{"n_layer": 9, "d_model": 768, "n_experts": 16, "experts_per_token": 1, "d_expert": 624, "d_shared_expert": 0, "activation": "squared_relu", "moe_layers": [2, 3, 4, 5, 6, 7, 8], "router_score": "softmax", "normalize_top_k": false, "routed_scale": 4.83, "balance_loss": 0.00207, "balance_bias": false, "router_bias": true, "init_std_router": 0.0117, "lr_router": 0.000621, "vocab_size": 39538, "norm": "rmsnorm", "norm_eps": 1e-06, "tie_embeddings": "early", "optimizer": "soap_variant", "lr": 0.00173, "beta1": 0.95, "beta2": 0.98, "grad_clip": 0.5, "batch_tokens": [65536, 131072, 196608], "seq_len": 1024, "train_tokens": 1250000000, "steps": 10463, "dataset": "wikipedia_en"}
Below are experts of layer 6 (counted from 0) of a mixture-of-experts language model. Rows are named router (the router's row for the expert), up (a neuron's input weights, with its number) and show model dimensions 288-383. Each number is 500 + 40 x the weight over its row's rms, rounded and kept within 0 to 999. Numbers have three digits each.
Before each expert's rows: "comes after" lists some tokens at least twice as common just before its tokens as in all text. This comes from a sample of Wikipedia text that the model never trained on. Tokens count by the router's weight.

# expert 6
comes after: " |", "\n", ")", " |  |", "% |", " |  |  |"
router:522506471501477523444566564457524465509520539515519548549431494466502468446525454498487426503427503571566544519549565431496542451541593518496545409448449539458551555505548475528469537525515503505479529478471540398542511539479510460452519547477530438513490514533466552541507477443486469520
up0:536538476492474499441508489508459524455545475499494548483476529523433465479523506513584471454543429487492497534477409528504457506517477502469491463478546517455530566471598487586474556540554546505450513619535505444487475516516464487467447509500510503508444454563513518500436476505525562474
up1:479532495519491580493534554463467471493476506456506473490573497528537460505465506527516469434464538473565456472538455526537548504558465543572483568518455497488516490494467502528390478509467493488487492567519512544453536501564503487567538547558514547524477547519518494458407519543446422512
up2:535542407523514480507547489481530457482534471506538430474473502499457553394508540552482487470524594447502479521477529485538558499515537504489493494521495501458438496527434486495475445488458482521493463467489586496505547530505505486514464497552516480532445487450454515497409522436469490484
up3:505528506588452497505560520543516523573466462440470471440466514476505459512472463478494479631505556478539482542522504508528478484425507492460458392428485497463473504484473503505503504477445494490551431459446494470550492474413513482455480448504511487480486480458468510507522423530499467460
up4:566477487540497452461520449557500601545572493510453462479498504502477522557563497468477509521510437497544447417448503457484497415605464435495454471510573518438488567476577496478529531556485496416440553474457520505486520531499525527565492577527439481469438498506513498478497510479465506541
up5:498496452361458475448507572483468499549531495466537532421493474472503463479476521482536539523482479523541412462452543487436455496465549514456514549478482531520425534534522477519541486482460520502553451422538528485474440479454489519452536439444484485488465469483573466525444482516578560496
up6:434443530438506435432525504453482537496474524431526448490540448496457515459477491503524515415522493515459410454438482468517536505543473448502562482520521432450512433566504450557542402513485502467472488464513515465521561504537558475562509465470475501491471530522444556498587432403474520462
up7:491539538524526499488511481400486484464520474477570501550478462511551493539485498510471485538493522522538504536440490494456429516467529460556573480433462489476506489412483455513490508537514422482498482459459450434521506503526487573547434458491465481548452490527489465557500427501473510540
up8:523405523470577477478538453515507511500525479497535563479523477518531440506523517526518574520566496483474486523542486467549495613540448523477426434482508496429525526458441512512425498527521496519527509521514560501554453425488511519550434508478484493469499460489487546618529538471490511548
up9:483428526443484523511483440469426490491468496462417421548600561519517523513482493472519384517454522525545516515541504549503443511485463450468485496532522546507515493481477497546453558442452536495553514549513440631489434609540561490512479426516497503534551493460460509521536497522528474489
up10:456561495492547514447506493553556446551498537475571406582477444513553525456542463498474476499504464459576456505447474499515518458459421507519593515553463456512507514553553590534493484501459424526495436514457517541435482496554484483495544517486561528498458505511464467548492489430528538524
up11:517495545531470455467440537505496510516458496487513500491508496513511561495586497433452489483506516537424528493482431514510511466475505532496432456476452418538489487512550547526537510567550521460411444467492497504534478510528464491555560473497509515464535511496431494537507455466519511593
up12:456508421435476472517499476485483506462500448451473525523554474518530505562506495527460535469475482545561518506470472534498548481514449587506498570453487576466455496527452501516488478525458524543471572473528420441469468486541508495495565505535494519532518451481464506445519493436517490415
up13:472499604460421518498446476488506545586430487506532492502481548492459522466435494526462577499488430462547512544506496423458520484493454546503487475458464459425535498519476402453538470390522529505438537505478495437488590540502464462509486475551525567457498464517481467469495485407507471488
up14:511488477496450501466511531536526496442532474482513514552438494597567493504467460531460479514511469492516511475455530487485494473465522492450520533499520563541512460520464476512499496510525540535482479472457562582520466483476558465482602467435518531495477447551544487479487462506484450497
up15:537544534503501541496516520557509543518488533541499502520478498468437523513454452463541565481509464587485539445527475461570445469530472564415478577475516417488456402458594478520524500564426474516468515413446473524510536490481559477488553486563587463502468486512444429453509573500539506496
up16:567544439512475456454453500561542511500452559518536435489488546437516529479575474450531519488531496541447531460516499539451498500547457592518488520521556529409541500513491471531533455477445493589487455499483486460493539445483417495502497547531493517491552502497478494430533530500535527551
up17:579537596453563562489458532477544453505545475520512387496535437541576455431497466550505440535523530499497473462516517565421467512521530451442509447531469491492515506489463494494473547532532504534574477469539529481472533550491436454471453383462465510537506521378588524482509542507485496536
up18:497515440515456516502543563425444504486512507473561523452491499586520452471494497470550433521561524460581485420600492483544511391548488512549466556537509431515507473473500463511490492524499513474523509452545494539571511421562558482409475505609555539479554558581484474443504551516567498511
up19:438466456510481535518526526534482510508476470480480438560536492594522483460510572552499482490487570490426463493459472438529538540451461532510544461597479523490493470496459410443546521464509517527464533497606508537533504498466516469487538481597515446459461482535469508536414490489512471431
up20:569428541492472512499465476455536486518502537572413483476518506475525502459487483520558537521473493504524510506559487542492524484420415548561522523506543538456502456475486514468541499526507458529589542551475434508536564535431480535575481416516538460502555530472482482490486549528521511453
up21:554513485463450498407516506519490499500505512519549493509488465491567553526483478460541467489474517431500497445461507519406483483408421572465510566486535468569497433488466486491469515453509391551513487481551394425452497533525443503458439523542508476550514511482481466506528532584433435487
up22:498554475582465518413463511528478542487499530521434464438482544456467514549462457450490608454529520539471557539473518485493538450550544523547488501436480425507474519482466525483532479528496511502569457545449466509458486473540506474491536500507466556535468530459502479493533546515515513571
up23:465507550510491543530468475507518495519511490461453470467466471529473546469452491515480405430430485489539540515440523426462504559521538536526498574546530552463471505457436482441555478432543463529478545495426448517467466509477542484545434564516441508485588507491489479531443556551433521610
up24:552494529487456467461505488544570540453569477511494492516484555485450466530572489491455434432543445474478480533485445511513479503536497506470472494440503514472471489483499468486458493511572468551517544571549468511487530472513496416475473452410515512490504537474522467548456488399527517385
up25:490480510577531517507536530557462498466485511592442498539410599528489499474479446470548525501499534484489475513528503458469408527486562462533474500514559460567483489486535537490496577517471401566436443524531491514500640429471408508496491480541505494422481497533473495469500490524463491487
up26:475530496504543466503440492516558553524532478442444492562484603455553496517503530511513526561589476517545560443521504552482522531467549476534496472417506473448461472491483582485468489549464490493450531470487490492549529544415543557497543554513507510494515462529537436474595516466476470445
up27:537431520563532498424469520590486544586481530463543523493548503459530499470397483488457515459512478504458488477507500459540485528459542523555476513491502534490543442514460502484470478508462551522490464525502538490516456454457417464473420526553473503431469491553416487548486561500527447442
up28:534523506494449524438476552457527510524483528467524412485479546506517464520470500524463441507477520537538499597515496472515519550413514535533533439535509477477569480464410457524581426442440538509523583511484426510527464558540434459565472509555532462544492449515479473461554446558461423537
up29:504451475436559440489562474530594429513541545438511462491461496490568482515515513544502477577519502414458473494496504467447479539558516538545525476556570565582453512454563478448518440501516477539519505461537516491487504514411503535489456517546474465578546537456473544473488424579499463429
up30:530465363516555567500518533560527521497592498495541497475526528517409459491516464469439457573474542526489471444502485466481501496525526489535460511444522551474426458461471514532611425510501523539483503456491563488490481445501471526462528516480508503495508440467531523512529526498485491517
up31:468535528541514473459456485510533576527531517510475465572520508495414521512549558419506548519451516546544541500468477543503411501524566490492479533450518540461506543506575535504464560511423534472436461438531467425566541519437576560535563473404484446565491549481509560504490516497501548559
up32:502529486587462464478534521529563416509533445458502431543395520452481524475581464575506498542544483484458450496476497495527492429555509531487541478518469398459488512506603489522530557448533519555408518508566459449457479518541482431496435498471519471477547511472504464502471505502588489505
up33:604479513515470558508507477466485513478462543536465552520572521496555458567379578578475469513477503492559498491516432541452558520517540528487485474473489622514465429498462526469475574527496485567465514509573530419518436496474482559540471490409535434505477521530464504482475524455461513457
up34:487474504479469556481501528451515422506537541465482545532495528516495507500554493480514500542488532460498545478510496426424408473523514526472480484494560529500449587550480455489544528538458525512526524473491512494456447501424456504497503490467443503465539503521480453491502445522533494539
up35:529458464573493519504512525505534492574440430492536519580467555504509421590540527544414546461464551608484562469517493548576420549518495584554525517455520531423560453510516493518438539529525524500464441533486466541514581428497509511446525509418528404437502540521506548546505543492496486536
up36:432552475511435476489494531504498583548471433516472528510486501507461420540521465389468513574495551540530509456482448527498510538502512499504442539435557566504542521518535521471450543518500485540518589580487562457546530549544449495502532544433543499474450544514453500465551511506479495535
up37:545513465535570557562507539454489534490458457517515478421445556486525471488496501486446514497474542528492499409452539501487492498474519431499483507526476409490500545483514467545509491476540556528487504508519517472531456512472455402510512498483491547474562461585507479555484474548525502514
up38:507476473527487459526478522555563468401479523528564494499538553520482502496522477469486483554545480482539484498536517529544535478498464492467534598483487521472495529446523395432464471569473537505448531557542504540539455536444516548504462474443537489528499515514459449476494472530524550454
up39:480577487431551512494536452503480534445470472512520503479494555458503518520497409484555529503498475445525499479495463529487462619615563460524532483527449503543490553508418394445476493482535512442499503496519526504498439458499494506503526576547486543512464570436522484511588528442604418497
up40:513480459541534436525469515492485567447537373515495604553461486513528471470528487512375497517504553496485499547565505541468460543504492445614529517527509518518522501510474552445540517541386518497490521509529471484519479473477499573547452515486426527518466470512517515476451464520480495421
up41:411488535509511499476500542466485475482463582515596500493513566567563547552494513440529494498493477582473470529513518502514495470433527522479511488519487424468508543527461503439504483507522476466514524456566441517502483541552545550518557497451588595553457577545490510496514524484519510460
up42:558516498513503455476504465487537495560538527595507477511520439484512490440545521457525535524528473516554427500496566540493483459499558513441532461481523498477514480491518544498449513501460471460530455544472508465455570436517538566495544518468504482413543503462553479499509474515483554517
up43:545543484561407495475503521514417458563512463457513549442497504491454500470515487526587457491512534432510536555502513477561490581568542583405541565505526518470544503538483481545570463545480490535537553571420485503529527549566577484516442472505485527451450498497507474449529466506491501525
up44:546527516400477534447496438485520404459451467514476510477459554451539461561457484536495498499500461543510551406585530497548496473487469445512501522522500510578530509578510468499508452474468560482472471543474508576412515520430564467512522463491482486560544564503529501485524500508477508452
up45:575527473470499509484583547527546475456556445478491505515488464522465509572585538478453538495492453429541563517545464524528464500477434492467533538465494469477542510467533452428481555561456510507489542546463551529468543457426519529460514551493481538507482459504521522488454492473510524538
up46:544457490501533475444536447532542498528543475555539577533473510444502479536467444431490498514505457542542475411508560571513459509434550483542485518494427524468511526566549512524482447492546512492506454405515555477546479479403521464573452513441507454523497492535518475461494545543489468498
up47:507529527510549515502501486506439479482515570467451509558543558501476519505536397505480430494494563525482375419455489493424483559508499432544475516475538528530566543522443463478503430531473494508529526508555489584470419549479548588547385477527444483522498432496612470520573515491516496494
up48:524490488443581418501482473455486486503570495561458521426506460519509465570473472542445587519452428544552533404491497509549515517481494519486575571555506551515576490501527509479467488503536489569438429457511539480413546436464500485456452480537519561497485497517500471542512506497581487494
up49:519516503461490490445522515532513438510563514555443466517454433485525520526519511528526513533579475522498502520477455516528530457442524486452468528486524507532463498501510445537490454479472461553512495493469474523532460534418491520488480511572530524545482437518551471494506490472494448532
up50:523513520540479485460534524463573502482520526523485490537478453541525438479588483467523446506465410497481527550520503513505548542461497489511460473528571449490536464498542551512498453468460445533439519539428489467415491491476480542486467492508599490427448499475501505532508418493464493480
up51:526459499523560474425518506541527455541512536472477467474516547512533476503490510532546497488597515562496467482518532552480471480495644558442436478467497456475478482501532520445420590449459434545529493504536505449566493475493493464498483553502520473454548518548466487542447457449532574414
up52:465512473492510513407513482555494487568429491527531518474528540500510510443561602494480512512518525491416533493475474486555535497489522444444567552556526523484462497521527491512515518443541449541529495524443521508520547539493510519469421546517491542481485511511485475543401570491563580593
up53:458531528563569460500509432486502498508589538453404492537537519473498465499519426492561497437555493505530549536459415537491466493500497444491527591460512526434481485457378541466534543468502531464536550477499446534459524507530504462438525527579590515524496521502500507490477567434493476545
up54:503403489514513517501451438462579496450503508493483531540434532491465567514553471506494500463515455542490487502499532511500447535514498527446516536449517471477542549569564478535478559536448512525470455532455527507524562523463466440466448565532507485519549512449576481542515475493505503555
up55:448435485504515505478435503486445433490593538534478513516598491462536431483505500470484466514510552448527467483484469533482571510541509522411526469491512580595433506446476463483537505503423471511590500663514464563508513553496474520545456446479477539517545538453526489556466542490536469496
up56:491536506522504443517482504446552524523481513433435556496483521559526482511510569452535497535488510562452496540489551504503531482517426456516448435472538500558475497524469480548496571535491469436559546555502536557476543532468519510510522554461527513586513571541554544492545563519509510568
up57:448482462449511488514483573524509498546500549461467465557426431569465545469493528478475472507524506453485521528552529427473483483536498475481507537476478451529499564512435483527519483515501533521501507474516449576460451516470528466491445534433496470579499569451488495498562495499524507445
up58:482479462450492544570433449497531438520458456509493446497487460522498519515503532567525518517483476466468552515460499502471512458532526432516509538518504538471481466491513506545479486533523442528535496466501490484487513544522467560490486486443435530472480482544525558518532496435399548520
up59:474506448492576502543529466531488412543470502555480492534531515492553456507492531510549427503528516381487526454516513487497465544498573534518524563434521493489519530527464513490540526520481458484508561520471490423534434489504586481544477520549391522520475511491440456513481473527478523518
up60:560501498472498474528449542545549471406518494555434556474514495468455459448501528476483557439561513613466548530512480549516515541528466518492473534442506430511542541514470525573528430489498555481507454594450466493595498457544621482430487446551516488488530513558482566516471450428495496514
up61:419584563460463580516526445542574521557528558517532568541538566574544564568526487474454530512481488469461534456501547485490517483530500505475533470510543507510456462507478571479499535477523469442568478472511537509510492541465460482487458546536500512483484410573547461535534548484461528497
up62:484518492525569480444572529556504504500512524521467453575574511490469500501486516542485447529480486467498527433479525457534577448471545525543500498499419604503542466495458473509420530520485585586546466513534503444514487531510539478513446517534544520511533514496557529496486507520491509456
up63:481441526480491495469529477570576478493565512421545467493466492490466523514500473507464530470553500566522500533499505448429408508436478424527522480435443510444468474510520457504454516466559546543569482489507527416480480446558489512545605485515536475552462483483511507464490514447478490495
up64:454462428456509532541432485518518491545561504528439531456497413452508493547478492519507516572576523525503559466567472550535574493494540438509483569496432485547501473553507528538510604487483496509505521544472524453571523418494443574497512448623508537467489447526508527540483466456438502536
up65:489511523491429516481497398467456499503503516446525426498630474530495491452479472482498493484538480448490535467478517472537448576516484514522518581503486520564485528544500501552460456517489523486473493522530527572507526554550506426488459462505398441433471499508507463548527518511513496478
up66:494547537475469548478493528470501543510398478527507474527543442487451515548486515498502508464475523496544557595528516472504572475486498484429475407465555485556414442526491484504491474512476405484525394493470485503461528472488485469524493575505492474478518517563471520485499385450508515497
up67:526499478517506504474471508486438544539428456599512478493521453481467600532434478486448553494582439496478538463503553514524562510529484502491507473465478548416544546494576445463482409556540463523485508432430477507581572403500478561522480519521550507602496462482538434524532464493603479444
up68:534529456585522547568464574485523539528541533493452513536420428515468550528479501554485532390497461499559373495521459517441525454457554527488511545491516543477539513461463460475465491520478450520529482549465478558486449547432490485552496533510489416459492497517447467568518482563506431529
up69:485504386507474441432462479493435435557465512496523559612474517490528513442485438530506515506415498467469474503489560516455486492489383534527536485496453480494510544547459477492547503421546535470451564543478453465531472569501580402453541514539481477479506538477575490452540491500474576505
up70:549561426535559497538452447603489545570482547509570605497500480534514442520455464427484456470488502482470465418511517572528518499510521461499545552493524494500486491440520507548536569499424502544457497515453478528498445514476535517428507452483510481468489419500412566503596537440447538523
up71:465454500559431571515455453390484485511514522556457479486472446510466536419529441462565498470453557492593484535571505488498498451536522499518537436472479465557505517476524489490513504451540582501492492551421541546543573402509511472499447455561546482491512433518490442499511525513493496445
up72:463456452456493472509449529531489455473464538548461456533464512496447575507486539452545453504484514481495457457526581466534560494505480523507600540552355529508500447505573485522541429464465472588479527468508513446495435537508464535576499508539565524515542445498564509458482483550489543519
up73:525557479445525512530493460516529538572484536465466556551500468507413559520423471552553498507619519546505499552540511494528513476481511512472469435511475609498474535454499528463442568541542498440497530528499504522471511521533576534538547508485483531457482436506480578488483490474536441450
up74:473482535480523504504455507468544441502500487497514507565470563441490522506441502575457467495551530482499549502537442543520528571467478486614397498458458468545498461547448535461530477470509478516570501499509519537527529442521475508481524501482476446484493503492455516532530457514551526515
up75:476541538450456478492558468510419506528561587493544477561466582448469478485534482548559466496483534517503548501489495517424493503550565500515530558516487462498452529470489507479500496490452467512468488517538520539427448505595499562468543447528522477512575523516451493435494460586479496510
up76:455522492484513520508474606422493449423565518538567524482531463544476535492547505488442521548527564536486405540514420497502525488550589536412566471532491495591498520478476595497501387444553500501532486508542507498519521541455520488489515510527460536483543476524530489476483428544436447476
up77:374529537520487492470527459483510496532404504477501516528474470506505455465442459500561538456487487502539475518461530521464480480537495489557496510470456502518478500501601574568431584511447455522473485540514460503531558471501460470536507471526527532533498479528497455501480511580495484530
up78:532460525493542495539567522502490518519471485506510458450501493481482532493497538547495437528472448525530626475527467591544419476486467480522420570441537528497540505509432499552501394488499482535521511503511499451586542526449517483477490534491473467474558508436507551496541485531512505508
up79:515548522555433451538534533538557468463479563511486531493450494503444499548540444502474507530418470482497491482518493481541490494533480484559483493475496459504472486499523506494526523461499468533522394499480540491484468452514569521501548494499458569567520560464511480532471545493525572509
up80:544521556515522510563511548553499547538614455543428504494464570423477505539449452507461428464526437529579506454446499434542487500439550430483505493554510544561505499475481521521486505515419432500484475432474419505501590466463477443511503498496550469552493396462453560557479412444499405452
up81:564479473482518532444486532513535492515442478497493459491463565522536493525548544489441536462541488502462479493469469498508488469441552442546556514544539463507467512416511511447455414548481434506482489518401494499455496519570516475475469496503516506429477570509489529540506559507511518486
up82:481551540424491506412454499473494500530496476444471501522531512542436455497538513518533592517440461475594512443445428408522470500519540451483439457573522554542493569475467528555460542420471446507452464531555516529499483492540534542406478451497484588502476525478516493491481504510525548554
up83:425489519491525521370405376469486512497472496462385503486475530499500497505480568491453492484478532505480450510414494526432535462501518556515506450479521542522558442492562487466523497491491550531462443534512541473493557537510482433522466509488553460528477504530508444491557499487547518512
up84:458488473525420472543541511517497527505486512586551451509548485516533588489509501535468507472504556404506427518486582507573539506530455492488543529561491484507413462475415423541607455554540477497536489470530503536436481541538514525485512500542513464501501476600521475473475446554555471456
up85:466469511503464480421438470533482557448467535615516468528568488477460503522520504506431577491478500512468482480512563556529538537524487482515454555577523467472510490560588469581485482468512496485554498550473481470474503405491518501539470473488455491497569418475528481570504482502438523450
up86:503536506472524558557513546592455546528535550458530451510510489571572510542506483505482511589541543457537552520562388472531588442531480479519494527403522487511562492514532478495482510449439494494443464546470449541503511568495557490490565468532494471556474485547527475538528512472492446457
up87:449451455515524477475427468490460464494499443501577510456568471481406469464552512440489534538532557474449485456481513469509557510507541474458492506498506533549498572524508413524562460473449440484560525519468506391482545488518472551468413491446545451555535552496488532530526542418481533512
up88:499514408534460521535544496608448568564459513568538538500467542499487484490410483567587460543575566518515530494530476526494512500494492496578502533542448508518555465512572496483466465526438486553446502530528550445529472518506411509485486546512424507572484472478574502521515482436502491480
up89:471486538484457558461432521556502455530501492479495482488484517531527528426450530484471464467486478477572494525582535497573464462510528523465538474470523491504510499528489513551437408502482535497456597536489510538479547481495514519496559543507463482533430447481508525491531553505532489492
up90:467549493547476540468460460481497541492555485478420521414500504509489515501509488541549550480553489453507419545583495490531382460499509532501504477518462456551519539429467529556512506494530456503471506592482548490549468565491495534517457500485506613529526509536453548494528482539584538516
up91:461545504487478494533488460498522530497563559518540495548512525459558514509522463511576502472520513486431454512465492539501517508514494508560494518451515538390493522585527516515477530521471511479517454517522513468505520539488435544512512502572515474496522505525590508489472409573514465455
up92:558535592499489470560540523543448516496490489490473436411562534562437512476498423513585447407483525444481458529554561549501452541473503603459449572523532473535499476450443463489491530519567441498506465554525497488445421431529451517483502531463500480533542483455485485470525524508514593511
up93:493426508509549471525536567534541543454514511506411523468441478535532454449534469584505523539484497567450446480457512465511458548543500543543421443569536528533536470544511439508522467412483492489463483504481560507587502523528492420500473462500434548482483491454478476424490468556574441507
up94:519516556434432534463507526555497515480483527516542508521508457484490490519456498538534463542521538498535566538515438570433506469427533518425544572538499515487494474505540543529487463577523468547469514543466459559501473497436530444428562551475535548511553487532490443474606546511569479458
up95:399469495563514527490538404545480508559539527439540497516510501521455582466479506505488476504558470458504521443551533477453511503536514527467548566445515467517478448476507515499512570470488574478487456461513528482463584581542511474472507540472421485410480471441515491449473533595542450491
up96:522474510482487512525508460504512487509452396564452457514467605549511456464546386458491476499514515446483388412565539486461467416484493516567530520486482471471609535511465493554444498515528468520413567531581510430525461429489476394501468454517471476468518500467512530484503514559492383456
up97:451506457573483466556490453503441467500493543516554562506521469477524500480540443462541510441489462504523472521571499473586475445458500472497483514475525462526520551493520507469476521485491489528558580483501534553553499510449488488533529458594451452526535448525453515558505450475451489474
up98:508474455559555499525488506521549451526542466459501523474442566593509490448541519525516402560511466545526436405509502481492499492538476492438531508588516446515537455516488536573489479544492526489545472495534548532460475470514492495553565502447503541465554419521511486513387506510460537497
up99:540478520483461537528486413470523503544476531536477468493490441516450462566462471459439491453499490586496488502553467446489495482485513523442486508521497501532503389550494570454407446523478596505478520546455485549471482469428475450609477493475478528497517493439478503513480513527474508545
up100:500419526497466449474487486537420446553513445539476477445595557443483549464571454579530602528519475462522502572495500532611510528461518506537443445557499454489544477452441494528468541532541504524513489556493537506465434479481557545503544576470423490493510457485506448527501468473511449563
up101:551510491464466496521502523418530497467543550462496472519537527485492482469503492564411531451456494418509513460448477486571500551502500458538516529478485474562455568422430638503567476537488500549530455514538570405515569473531516518536471500479485471519457438515470512463595553553516568442
up102:448517477516491569537498503475526571555466478548580413516444493454543460508518505515532525543566473485545524448600511492465526508498519478533456514451464520457546503524448455527554472470536520501499534511527509429490460498536526484529467512505509473466492490391480504557535540534532493486
up103:499548496560474417556584506500521460536472482527623497530443432480458495522514475499540428490437445514501409462494528539483505521569516473534544509512563538433444515503479454514507497548548492539484499502538522560462481563493525511489544529467506529528504480530469465548514497415468461452
up104:566511422492451446515511547508467528487565492444546514489460452479538497444569520518562486543558499520538528495447539451540572562533536529539510493457448551414450522491530435466439457508518461540520465513452525485527570512544501521478488509477558457427476451458428517533485564469466451546
up105:432456493509508518485579528501438519578472545540508548574549469497548482607480460539565456472547483487516476453458507538511471551502501535533487574580466442533476515529514446499458506572523472525484519574519594475507455525514449479472505515468525549446502503616585542574545484485473513540
up106:577434504464542589468430471469539501501528519519496478542531585526580423545482487520487543528512485522440497524440506440528522477512556488539560505506532522488484579475486485451491504469568476394520493495419555430552491572447464455499470500542513524432372435488474471603479520508519431540
up107:474482514489464509513570539504467562510437503452452525510520536547446491477478534489510471511539576538525483490542459449600499485486478546474526488515514494551471563495430505541535426484573472501463463490463521483539484514505526562492484392505450523496474465416474493480517522505514509536
up108:494515495463462522509479508570505477506445492511465498505447460562538619490544576543488491485529464385499535445547478495511539512458473511481436523501475475500496520495489517463480485533456447476481465514551527486453503539543460451499592549518533462475513489441463540530467469510541474571
up109:501454521403504406522522453452478428519528491520498476495528518535467494554508574586497475518468451485434506508532478527455491508462503512542438480442457454444452481463509591565521481449597506522504447562503505472511544504492505497471493450421492452420482476503514508501524534479473450508
up110:483539456466508466493507464538573478555531503444582572509571525464506467514430528497510501511457544516447534488441521476522488502578525525499523469502473504561498574526534491522475545467526432528520443517456560536552488520554512468547529505471491523495456497456506558470492500416447456536
up111:452486484566499484461463506559494458569583511559486462470524436507526476467484551466457445540467455510523501462459476455534437437486487477494457550565450498522453521518473509529587465451470503611495543489493549459559407414524535558525489467469498488523482478574478478492489436491559461502
up112:457504512525511483525494563383506509506477457514553438529493456535563511485525537517460525548517544536472507483555467552581517415499508486511519525476463524569538474477474520482457539459485554486512436513512493476518452544446470448501524463485542486498502486514438477533484476500495545463
up113:521507567459518498439556464483550481519514510530456531501550498500521490521529481485482480464422493426544458514478489567532504487524537553492550492536551572535452482466527433444488508464488554500573554552480476528480496482523545513530456470530488374488479554488467477517481562506510507567
up114:536418495433457446507499513461489415506508419485521419484531512536477498463433438513561544436483454480516475476524500468457463455441500530438507468537516494569455545480477485496487517486485469582501516430553495487496530506537524509489435475449510485477450419474525505522564520428543497502
up115:524486468535453483480543499486517521473479549473513480485539461482421436483481523520539506523467496508499486496549448502564507531542517525491547471517517472512554489504443457507452599472459447482482543559480538503614485569474476511525417521537476406522554463501548493498491519501520551594
up116:496407467448524524524515552534524504531501429544463461589439514426460506549550464523542439529493449552516454551499456459543478451426515483477450452473473491537482471464571456466440496555505510446542565499521504460504531507460459545535459463570530565525580521520557457502534513480485417508
up117:527483462528512521493511432435501491508509559452535526456469530478535495468477452509478540546543521532482507492564485510551496500557520509545496516401474542531570458488558509584520601451496563567512551478558501533489527460394473595461522449518450502486549529438504503487506516544557506544
up118:504552535483484477472499529528476469501463497474519420509462490543490528493542482537449568549458560543499519477497490531463505521593457515546509466383525443502514420512494543484502503453554547519494467520472458535471497552489562487412530471515494492459484486499541481558531486507504488450
up119:443497545540565518493499529517513537528580517480496524514471506524511384472499469539438474493475494541480483489420524571477468462443465500605525468540469515517541476461471461520483529532479515420525520483523530457550565549446537549520500494472577535526529493510557517543520520559518497454
up120:505504508519471509449489509493465543535479565424463549542465494463503472523541533481489489488472451510545484502480468501576478510518463473561542580471484487533502450536526501489573477486415441460495560512472531449531457474471519515517415526485510521504555498547537565551398473529425537536
up121:528498438516479470504539527493536524433444543522517538512592503567578495447501437532499446487550570495499462502522465519524489512521442528518482496537470436477486532473512488500431498550580558528462520443543444487501547444558523485542505480496527479410493535468476537466429422446496518511
up122:562501496490469513501478533530514453601517418477492486524495471490562505503436465437447575445466485502549466505487538513543484508385474459493479439516543483482557393494475521486461491424449515538513538598488551461481440437576530428494494517533509444468412472513492469507513453492550425529
up123:556489491506482480489544516407550434451476503497521590494450517480525531517556542452502407474467467480504458467493570517528477476479511527529475521422491458465460486518478395541471525535462536484442516452429495511477522451527464518528460489563601626493456522378485448536484469570463473493
up124:458522511474478491466535495493512588432455592542549472531508532421435541469486467509416469481458456441569631455511496472495486501532542412498453499518495514537602462430412489501497524520472516578566521491461521490534532520544476520444512514504572519460543519447486505516516518545491620481
up125:464475480588453411526552474487561470528524538488459543506535568451489515532525568436470495514464474499556498541536490429496489493489521544614501506504519492491513491554582431469507511500515479557506471466503466486556503482452492522424469466491551425472503479427539531557487460454539533477
up126:558426513510521507543505510494494473422507506534474500512551545485437510544518542464474519568539524554561458494507462515490448547542503481495480536504512453448515487547518486540515486509531500485552531537543451527534544559531523497483459530512574489502521504450511530521463491516522541464
up127:546587473548477573533507474504481573395489436537555452614526473507479445515445532467561492519558539542441463497567517518506466500507403460488534454498539491531497446506468502548495570396565398351514449503486519618549467552478493458485503524518449534536500530528488567493407506516469568459
up128:527473548428511529443473474526550518517538528486458525469430554598503506483517533496492576493538535510442464483543476418550467515460493521501452525576563487505489579561500584514505540473540494533469466450531500451502461374455515482475419545507497495519561462493461383549504515510534524538
up129:459415495577479500478534520546514457526488515512454568498544508495492503508485489541505577528493567532481445487522495469529595480489501407528496539516554513481474462554445504493485490550519497534505539480477489524559481495574477461534457525517569491466444566549525556471480573531534551519
up130:506509505533499534486475485541548508487510440495459454511521529504546440507550562580537426522529577497432512497518547494505512471489464479513548527526566519541528522451561475576576521520495490478551482526496476473476482519480594521521506452468431544500553515512572537482473494591517548483
up131:520496450490352513415525518455480559505490454477510493438463491522544502465436497389513419488497498471525452517546573459528502449514454556498474580471586452532443444506539425546491487474562492539534532421503484555513471473479537521526489445542506412488493448460575555444560474494469484559
up132:491465457471459482488464408483482417439501517415495470508501521483465550478522574574473443496431534495458456539528545533444498548514502490596510519507474468442483421491532481488456475480393529559506516542458527459468523539505416470455418544525450457499495451507558535524540489568525463511
up133:442525407561407471502528563587462503492548515538470546517457488514523528487567478463472514501467512535457525511501476510517555517510459451491527539505497500479493470556404520465574463455479515508558490516464483491489499532518552484483593568511489499518438569536512514531466505501495503490
up134:493514503492459463461541505563489482420500497489464522499465507558517481531551527436531503459479478456528434509541483552486584595483484571492477455503563463525505569520476482530446453536579423446415469557535524550531524494519505532459456485554512418453443486531504513487498489490520534482
up135:554452545497468467532504500487516456526499470499559517594519473519554603542513484537469444517529500499530565442517506460510475499493495443470570429449546478460505487498552532519466562458497547492603564533434520473543527449487490491418450486486493490481422548485449506469485519469553479487
up136:535419516489508528483543568594495448516457492527455413464472493504481538532442518422521507536492563521431528492470533614466485458504509465478496525487549482506410501458533487475490571498505528475460570515498453577442476489487501460465509537424539573474515491534531504536506541493587547510
up137:492564510574500546457506469499454456397462550531533492509584472552535491500479536502548574493503445541534445464552472550478483470520426482525502534514482470555533498506532514502480467482539482434545497534486559441551529451485471524526575476459508489552529572472494473460544553512481496604
up138:462518494568495533538478568484465534582474518451548515497503492440444484558591446447498499485449483540443507532540521444521449489447531516502483530485502478478484520520536471461557471523502482515472505398506505482566500416502556498540549499459545478562464467454519494439555517509511478495